Weights of a small mixture-of-experts language model, trained from scratch on English Wikipedia: 5452 steps.
Below are experts of layer 7 (counted from 0) of a mixture-of-experts language model. Rows are named router (the router's row for the expert), gate (a neuron's input weights, with its number), up (a neuron's input weights, with its number) and show model dimensions 0-191. Each number is 128 + 32 x the weight over its row's rms, rounded and kept within 0 to 255. Numbers have three digits each.
After each expert's rows: "comes after" lists some tokens at least twice as common just before its tokens as in all text; "gets" lists some tokens that make up at least twice as much of what it gets as of all text. This comes from a sample of Wikipedia text that the model never trained on. Tokens count by the router's weight.

# expert 30
router:131160185155117147110043154035095109103130147153064178203087113087121143103106151113150108145136170055066128146106105076077116064139155147108130099127097098125088085098168105106072156089168125167189097155115138154111123140123114157074142140124103097112156142131179087172161152160108133140140140116188159183088126155088136154132112141107131123195122108168152121210154133120129107170053136163115125111136110159176157133082139123088154141168095110125111125164149135143127119138123153135101223099133085161126126099118103148114110096078100089120125144101132132107133164174067173160
gate0:100104110155130119116129100139127098102176067126082114143088113112085189122131141097106114130154136155074166142158047081167111134187131140178158095083180091119103110102148156115099101107137122126163107127126119161141104140133111111088214082158158163108111140133184115095089151088170157144106170134112108132112149101105120140137054168133108098131146108071137116140101168081176089196120124123188142102114100125122122196067167103115167068172056094072081071107104160103172100154101144099194060101134118150135126133058145111142115120100142108110150109111131118124121115176159068078
up0:150141091154106102120126119106110065156138076141105113107079166135123118162131112106140143163067152160180140130135128113096142180147062115180151120127162075137190158117134199118109168090178163094130154140108103168094150109117165172211144123136077162111162096142128108099124117101130167168199176081090128076119117130174111181086155124102128134144147096168105216062150120101104165109168099132128110187103111137128152139110101140108153129113136176144146183139044138114158089091131117178138097109104154183145138147096064220125145103125106165054103131129138131120088141148144155132
comes after: " |", "\n", ")", ";", ":", "=="
gets: "\n", " |", " ", ":", " (", "|"

# expert 27
router:079097089151109110128167158116153131102146096160158115089184151101151071175089180096184106155073080191186080092144172141072188173119116119093139129099117119147158111138160113095147168109074116084114105145086056084089136110086201133119129112091132170138135174085090154079113158109121162110190110151185097129165137184199114131122137160148165175076112135114120158114137195147092104139115117156155108127150132084117108105165111081081157169150109164075079146141128131160119146082113106174156147145098166105139118134108154151132083138134088101167107104144147077115128106111180162088
gate0:197091161094131146121104141102145142067238079156181147099107129122087087192130135136141136165135125179114121123078150087115083107102124100144159135127203113124132147130092158105092138104177106148138074176136135152102103121143156126141159116083067102110112159162113116149092118134094158128171159116117121103110145159146127101120111160096118131107091176170123159088111067105133128100166108066150163103093205059135141097141141192125152151142154100112074119102172122152127093141118116102159133125131166055132162197144134184156117170063180185085160162139099139117127143074132064158
up0:063180156055142125076195105127085083139134092104124141118163137148145121071149113113102118130096152139093145157144152129164183119152102149040109140124095118153125153198097062143091133144112146140151163144101167068134074139122101130192104158147090093141094076113093190164071144139124157180079129110146107197126165141145131165141122119121136084166174122166118123085126087113108099067111147120114112130097099074167082145139140116139153082092129141154132100147190147209135120134151166163139089165075097166133186122116153139187105108117135114087111115174140183174128161187129122118
comes after: " in", " of", " de", "-", " In", " \""
gets: "s", "S", "f", " S", "es", "t"

# expert 18
router:088164086147104105104088161175099137186116119125081163151076110097107114064092164119147094161117136060126138174127168144080084111130133116141147079147104045140083109083128181134148110154135122132122111108160162179139148118085091156146088099121097057130099112181118086146113115125156117118133145098099181184116153147093164176114164147141136120174124085140182084159142109184129119127112125153094089076111118183143074111140133121139131161141195120177143169122180149156105127061106121109077138164104144143125131103154084133056166098073111078116101158154068124105178169129119158209
gate0:157123134146137138118142097092147105132087178153150130159087147133125120124092144044130150118121149161178164088160069089110159097196096133130091122116179134178097100166134140194074133121157120217144108113142111100146137164093123080125139139153036113117140118093148148135187158131071146127114103141092130158118162089123101122156106130066179190123059113075088205108136119117179118130052138098141114140113125141148117135084111109124113107099040161128152109124085161100161134179175193108087158111086098164117129092048128103138168133157130123128127134155101142158170107126116160077
up0:101144090121165142140114090177158126155137079108140107123153100090101103084154134163071131112101082146105136086166142107089126137104065174131086171132143107128165119163170086121125114185081183134101180111134162146131159191134148173138132147109134103153176115119124099196114132147113049134110106050098103125155122125084117130120116099120126142166134133163164135152156136077076158084170120154203125081160060145118101125091106145132115160134134150185136104085135124113136129086083092166162052149069153134069070099101060143105135086108114115115086031158126136135085174161097145136
comes after: " |", " ", ";", "3", "4", "5"
gets: " ", " |", "3", ";", "5", "4"

# expert 16
router:162157132175097121098070143161097111161170072152125148198077131120119075058120124094105092171142103049102132141122129117121053079141164111129136141112110089123110090069170152127112129093100098126134075091101155187168157104137148165169128141132114071168107156164109084139103095133115167071129096093152193178102138160102212129123175122156122092191147101146160111111100077126109119078135116096114115091136093145144128104132133171129130082094100145185083153150164146126120141072076121132120163120149165152126129096113057204099114110091104047139137139110089121132129121151100136172
gate0:125119138110105099068076080113166158092171134121134171126155075083157153108097114139151116134106157144153098046121132138159094214099143127054171142127161101179166191153106159133104117125127048172148117144089094127104131162102174180159098176118138219151134168077055091112106183099070129137140137126179149168144125165159156089166186116129131101112096105122120128129152096139108125106161190141177107126153120134114102136108122131140112112156181117156120101125128093173134130146181115142141097125121139092141101127100064113147080137052148173068130148078162105180129081111154104112
up0:103119098085140159154115139062097092151081131182130122105110099097094142078111080137134162165167119089067151164104123089093066092074095137153082088127136118157200117159079057169141157077122148123095178107124100072110134153122128135116069163162149088163167123149152185164128137165172100120176098142155117114111159177094108115134111104145158104097106173152109171173059109099098102082197065129223121131141143172128135073084119104122120165132191094076126104133101100107076134120114088137172114110084152174119142096130123120124163132135117162094099124119084116112135157133101100152
comes after: "\n", "1", "2", "9", "7", "3"
gets: "\n", "2", "9", "3", " (", "4"

# expert 23
router:131137142175125118159108113134115173116196098135130112129124127160150113117089143066098090168141144142105202104130155193143161050149118175177107141160158151197126116119158132148104177086092160144133133065120160163191161108130137140025157138130140132138106084168097124130162182119154143149171145181097093106104158151146120172154111121086186160058134108125082057156104131120112107140206158138101146146135145129169158066150135106119124119146092190073092140173146084076187146137129148159112125160107121123153164106105091095117095162208103107135120153106157083111114164099132158111
gate1:122136129147117104104166204080149138107133124099095103072134167165099140133174093122132124104152141077101137086139105121057118087174150117153136091140090140099076129125164149174132128136059175123102116137110109129185146133120153109135107126177067131080118143149131138086099144116136111170118108211130164062097090178089089067181142156172135145156094055059082116146130118135156149074204161112084125123113144122094174141117131150146137096133108125162157098139127145143137098135079129155107142114127153173109137114152117234074096181175159188056142158156088099119103100112134151108
up1:208145124129164129202153117097147164143116084094097136114114126137136196172136094104142076131141117087088153106187227097166125210188144091175106097180132105150102104105121149132127096110082162137126103133123074158078121080092125120112115094094144173098125173135155115120114134140104176144121119150144140115182152151110069146184136145144176156149148097118158125098140155160156112125200126166106159119096146100138101174169087136115130139098090066166092111122112188134127087111145166128138118108131089205130089066131110137100101095071145132123140121092101092197127121129133221123
comes after: "|", "0", "2", "-", "9", "6"
gets: "1", "2", "0", "ed", "8", "ation"

# expert 4
router:073137077123098158077141123064150164178055121128106153191121114116089103144119101093062113158078099116153131124058138094094087149075161102162128084179102107091143112114096107146163166117188086130094173059162121160095129097115143113161114130163136067108102196112151141143152159160141114095130134149174138142141204099144093126159124162076117116141120127144125135085144076157129092160112122160104123088153108099114082125108136145154208074155148097156207145144169174113171127089091131137097146165181149154087134102129116114124140092125117089113111157096195114094145162205127134156
gate0:111147116139058107192155094108158066140123099115094166197137105133138112167162158113147165088118144191171067116115170153155099059158198141105129074141115190127162129136142170162152136123099084116161144060160106067168104120129100136075134148134134157130132166095112116146074102089085096204109151150139130177116103119171102141077080163148147132108114160170166136159168069146116100094113138127134158137145161086128106132142176141160137168167125126130130178092143170141111145143127126137205089113152131098131167125091121161168113189153086163138081100180089133118106188055101113130
up0:172080065120148136105165123110189194110219137106109112144159134078102129126165146138141131127121095104090151176095083150107058114129129157129154121105114189055124106157121091123139136136139120099139127182128115118085120123129048147132201106094124130171140142069160078163153160121109105045091096085133161098122188147118137152106126145106102089107145123139135083108124193113121089184143139052169143117123136133120191157148125155131101180133131126113155141134165127176102116042074123116095122110104131085166147126078105113137140135049097115087160120181164137116143119176142157067
comes after: " ", " |", "1", "2", ":", "|"
gets: " ", "1", "2", "0", "9", "3"

# expert 21
router:156144142134122145136172048099150153126091149160112138103153123104126136085129054122181105132166137131156099106154114094094126055108155125153098161081099124124149203180136078118083161124148163130113182162106131151131084099114107138108135160137164189093148192051153131099091112077093144182125078147149180187105108085145128134088128106143119048132148069094105128120087151128134129110149123144184187170141086135141159134131104161089063127102149097098128069112108191097105160113159079154140146171110084135166114154131160056086053135110147121135123122116192129108159118119082132116
gate1:136100115113104107207160102147117114072014144092115112101156156104103185173137109158082142138111160135063134103099140110173085159127132136079194172137117114149092170146073142127071116141166068137141146129155153184130132161098177144120142152137136163125156078149096155096205190178104036103069158162189068164128140136091155088110112133080144086135159085122101145140144087137115142125175151120115127148114105103126121108109151137106136126083158096111155071123108123171076158133135145138088126154172092143143099143073168136100127101155104119174182104129083080115129134098162141123
up1:142130174137089111135168164136189106135135144086114102087148107155148135117099120192145128143159082096131099131050137064161126145092166139129080148120137105150070138202135188094135160188139122129107178170165103119179113106101149135150135127112109168151180109124110174142098129116157142084164073142178166108112100112143203125134121164093174133151107111087105148111128157119106117089155090116145126141114192179098164078095153121078135096100128175154125170120102159145125088135107164128091108117104083127093151165117073183105056100116173141155101103129054055201155121115128195167
comes after: ".", " of", " in", " to", " for", "ed"
gets: " the", "\n", " of", " in", "==", " The"

# expert 28
router:124148132110128134125130100116115131140111150126096133133178121097113085167126173108176154185077131125107171163129088117063148109130187129175126199151109159149145181086090102112146159174192140190127179164105116162096135125110143156109122071141130075115194105179193113121111159056105111138143094105130148128130209117091100135055178149140182134175124103141077147139111129158121120141071129184151168101099127127190076120086127064127107132133157119170046167157140111086099134141148106083140110097085049178171164111161132131114155125151126145167172139118144089149135151121092153115
gate0:082104139121151166096152082113152155166195105151122085080205102165125183154131156171127072153113137158098108123118127120096092120144104150184137115156127121192129056102087177111108145101129133140125136141126110102127172170129151169111135064135106160120133143121129101136107097091116136143159110184117107087166182138176095119199073135123168119147116165131142148166083074042200186174139152101096145117118067130129124124162108148084106099115154095112107098150112115155147117137123113131141086088107126179130097142139089122165071121120163204121177116123093018171104142111187109101
up0:131093159184154124103087119088143122075162142156136162125115177065135084065186078146131155100094163093159124161139130069139109108063120069106129140148082146067106127123170128131053139096118134184128118104160113193136090110139115159095126107147097129158111143112155126123153094082115143060128120159153110155088102184163188133116130127125111178130156140194100156079164120115200141094145132142180125071121114095152100136155140158156114123149119142097142137138115079105128111069178121194097127062172133124130092118077103158102137166078136143067085122157219098078104131117123151151
comes after: " of", " in", " the", " is", " as", " to"
gets: " the", " a", " The", " of", "The", " an"

# expert 22
router:128201127109083130124080138113078155078165100122158114099076088126093127104161205128125134165128140063047170133074141103132148098126160182141135165136133136098137073102129199184157189063163068134185128073115119170138140135142140152104117181127138093118128139132086127091155113163128114131137171058156188064121107097158140153096127147154127155143133121180092133112101102138100122162158141159090074099134152115147119156116085135132134070106099120115099069123174125099146191080093166131103104073152084138140165150173033128106140120139149106112081137129126094151109143141118161172
gate0:124095162103157067120084111133135114138124124134100129059128151110128106123117090192157122106153102181141120129140135110170116119135080150128140101144115117212104150151129135139103130158079123131121176087185097165106124098111102132112113155149112090141131161129152154112138138070101033115089144123110112146212061150185199177160097066141123118132126123178063134110146131140088131177158100111081074127127091127068143119146100167165118158191140122119124144111167126104097125052072101083091135160057098156148164148127142122145142149103154079097134125184176048144210142111139157121
up0:130069100097094118099194064173151156083089131077155135104103162063122114098102095126105116125105105153161138088136144144135154147197073123135162153147177130063141090116094178166175183142133154141079132179146135181123153071162154104124085178140066216121147133083085123117121163103189061119113093142170107116140167122083115133127100140132128136132145137122126125127139135054104099109134161094119118126127089132121120169139094120073131080147118117184137133107173130100118132129038149181108213132107134158122119150088106151144072171080155108102093148094139097132089098111110103079
comes after: "\n", "2", "0", "==", ")", "|"
gets: "\n", "|", ")", " season", "°", " career"

# expert 6
router:096127150145132154122107134147167112119122209140100159142120124104196128090185070118115098039154146155142128128078180107140116168124134063076141092109148111103150161139170155069135100222076130098078118187130147158167104115108156150103080209134113199155096174101093142115119164160127173120138103106092175143123164141125133148142127109150127123129155101090179141119128133136132093137073105133153133168149173118086193161142155152129166147082164164136104079194150206156116152123153160114063084146164168119141117150162170062147121091100141138104122101080147132125146125109166103130
gate0:135023104159116118091153139034108132095165162153143154144111130100142138078111100107190093099143166104144148117152137163135126168078150144146053183101177097127157136133116176118128113139130108081070093157101116094137074127110153092145084117070147142181159128126140123109092175117120112160167137123065143142160107170133125140091111121190151172173150125146119155141070127140054081100154069166108072077120137165117146143070087136150105128159071088181113155135128108167131139142126169134039144104155095131093144162122176148144100125118115106101104069087097134102124175113164093118
up0:171118184142127145197107100106115138162102171176176147176148173183124149084175117096147142093187118134158137157149110073160116122113110149096123109152105103166132105127089109065116157152078076116130055164179065113157111160169160100148108064105155142099080099144107099142139176142142109124108115146143138128105119131092114147116126164173130140113130158140082168095096151136168138090177115132134131139076156154118194110145142169108168070089174110109111085108164175124084090131097134054097162191127038181122155143076157103165123140123115161174136142138134116113209089141111148079
comes after: "s", ",", " was", " is", " to", " he"
gets: ".", " to", ",", " was", " he", " is"

# expert 5
router:088128106072093167171098122105117131081096155128149069141154133155140178137149143125127089152120152139124161126154126104178165097107137184145152143088170160167183094124085122090078162115122171150157058145080089125127123121140119114109125102081135149106082063128107148131109139089169121159152150105100102158140114092168093140068103243161089093083125137115120088170123115124110143149070131128120167137074108117133137128121063094154069134162126134108105111102110074121167166218125076111128125095065095149155167182128186155147086156121124138190149136118089126085133112175063172093
gate0:155111145131128143174147187107059100156124109095123119095110132195123149165161078159194163127114153111113118057100073060187117149131128153170123138120074129158191214098132173075095101081082112121144122139112072140137114140171140140134135149121117169132095106110115138169147116088124121128091172133092132136160105133163124114125115190118134130136121108146092143155106136096175101140082130164049115118061132111113156179141105149164121158125158102141075063110119133148090143221104137154168165076102207111120149123136141093146168136105129132149148157073169206122121077145096087156
up0:086116131095127116082173123125161137153197125098102151093126123118132116118182099091169143099068057158085129128163095090131097125144079169183216134069130128135125103133138108113148074107120122124106137133074136081096194118086156077109152131130117071169107092170157148139151116109159177075118121142134117097166124109084158122147163137045154160170122036167184198123143133143079120131110119080106106156117155155130153121136088117114124174149155102097109093127150115180166083154121162077143083104096109146094157164147154065131156108127088119171069122115086127137105102172120078175
comes after: "-", "'", "ed", " of", "er", "d"
gets: " the", " of", " The", "al", " War", " by"

# expert 15
router:123153107120095148114091157068175141138109109144073159160126133189092068124153132142049134182105147098116155158042107171094087114092171166149131097169133119115161073119116133179137151067143115117114156067128134161080134130120146088129120155097111097109144120118151100131131119157128131104129150165162167155086092127146106115127169108062070155133141118150127106049149124151132171096115120122079095130180076103088174131137115138203155059154087075111160138114131157090188133065109097171096151143182157105123148093137054132083148127085106087142097110101167085118116176157117118180
gate0:094158151125118074137100092141234071125118171148090136167160070102108119133095136142065166164123071107124120098149125161180113124077099179079108195113138175162179142157154107126097120102096158118186153080071169117147131155206066137095114129132141142193117130102161151179087080136133106090112162114159131119145102059129094115115156109101116164158114106170149087130099168127121125093115121151131105134080143131144109096154096097130092135096113150119162084069169165091048103110121125093150097079110097060128107128112115114105119096143164132151046099116152122097120169103149163135
up0:183155190136149077074150101130189134126124108166080139092094072145089096107114118168184142139097122081187120150154081128135137132147122120107122090097117126197141144138134102096166147159120174161161137113127117118157171152104111140167036136138158115101124093128108072141097142101131068107125113145186104096120146109129155135123129142097183153174123078148158098153194126099181127140090105146128134069170153134130143180148118074192091102121110093095113143140125156065127137198077161074127180127166146118136098134156136090210111131118120154155070135122225137134115174069123145109
comes after: " ", "1", "2", "9", "0", "3"
gets: "1", "0", "2", "9", "3", "5"

# expert 1
router:096173110159164122061109156166110120094153109141110175206058126145101123104162168142132159124180144036141097127080136125088155102164185199089134073129127079141104133090161140126112101152093154144097137141158166171122125114113133127120141118113124143103089116188092090131097077111140158171149166143123175166097141073082155172097150117132165129147145138197163127109134060143080144080131109148100059075151090139133123125084135127129106124112085088179100123133160125082106141061133109138118195090123112109113137102164062119080151145133163123105097159167109119092125168064100181166
gate0:120148082098070159095157140117132127135118119157100141156171167144054154137161144072075142122140115092076096071136128115120183124171095177074114128101124078148084149106127095168147124150050138153129092122120115095151117160175191106045127127158075125139155126070139149094136175123173119166159155153114126116161139144109125120141116147129166112180123215116079082132122096141111059157153093095135147108160143092131078178097158167152162102065096109159121141135134093105163071147135191149151196166196082139115103138111140143083130119175122162114178180108129153152085154124114157096
up0:131143109111117189204132140168124116207125116128095129153125146056104136123145130140106103125127092129079125108097149131145176127192148100098095101144159107086090171137077134129124123133111115100164077124199112202200146066142130132119083082119158146129188159190122134077116154142144144164142213112140161138108192168151165127153130146141103076070077118154135089133055134189145069182125099099146151136130157077106131154119169087175108117144146147194093157152151115105135097087144133113117111123136097089097080121128157160155085109100140161135096088082176151104089124104154144081
comes after: "\n", "0", "3", "1", ")", "4"
gets: " |", "|", ";", ":", ")", " /"

# expert 2
router:103194125125094069156129100143175082142139163123087087135130090109168101106159079164129124118146149171184122094108096162113165112124185047148135100158177090070081179128160104164114098148109066089172157185148192170113120122111111158141163172162164120079092091098104095141137146131102187133129151107153196164122127119119097133163146100141098160100135115100179180081072135159156090123112109134127113088188145155139107140125187113157094102155185109173105086168150178071106125112124130138090156100108112150147143182112138070148167151162106170112106104125139084162149119107129098197
gate0:130114140121047144159189133113065157201099130098102109064160114079157123132111128110207107130129071061142107164113098128171110154146102095213098154102132148162073158140090105150060088169149097094133141101064117111111106182095131092133136115113190093063134109131066127136068127061126153149102146116144139156166086135144063128116083131149111141141092128139125150147135135113128166108148141169136075143198149140105088091158114147102164067136120089116146132110126132108097079120100113137126140077106117174127129168117133120210132114134084112136152169141109117086088085161180151088
up0:174132120145159164161167139140149142119143125152097171157153151100133165125114115171122116108160196098160107138153138172120135083114148055123152104088110063175088070113133089145172120171197088098122104145077120052152131108156111151167137108143149163117174110115144147087133124105154108123123136117171119103117126109090113130087064148118138191186177102117129118030142131131174126146118164199126141153176194173129127040167139141113137098147150170119128095157029165170109112065124166134119150136157123086117091157145098122130139100163099093121194095113169177115103105149160142108
comes after: ",", "s", " that", "es", " which", "ation"
gets: ",", " and", ".", " in", " that", " which"

# expert 20
router:118059066117110118145167123160094133105136144170119104125160070166088113197127128139099175118124126107181052159105167116155091145176143149141130163150121190159181142136132065156116143186150132130147128109122117127094167078148151159183147122157116155117121148168177154191167126152072110151131187138085115163125111154098111156160143139184114131103156163080080115101074162123076079150195150112157149109072099125146116151084079130126146090138117087196121136097088095155128065205077112177118134124150142121113112092118140167183187162132109119166151138142155130178152146065118122150
gate0:102136160088083103120111132095078130182118112145051128065150155147159132130168128144110158131164145148130098176089104162169129188136132115176154173100170119151188155145007110118130119178096110122195125144198113189129155130134061142124146153049078132147179141176115105167093123104137116154150095140124074155139123147131115139109164132139064120154092146126109158174170104092075081130191118119122100132171129155174148141095163148118138119088108113147148170122143137126158146178137200096138083107175078150118121120086140135190156155149162115118165124119151133084168186134139153101
up0:100111123186118110163162103094094140152105165166139114169102117144131054116171108162169163140081159111180173091106077151128148157089115095085089153131141143115145131125137163092123081121060040206170130199143115092076129114135096143100140151128129103144146113156137144129064069070122120140116147186161154128142100078127168158092148110162084086111163100101121076106136104086085148139149171130183161151105158140094154132110155133141178117105056140177126118230184139146127063142123147137092091149103074135114113114119127084101130119144104118132141128155195081127117095139086164134
comes after: "\n", " co", " Co", "le", "on", " Bo"
gets: "-", "–", "a", "|", "o", "na"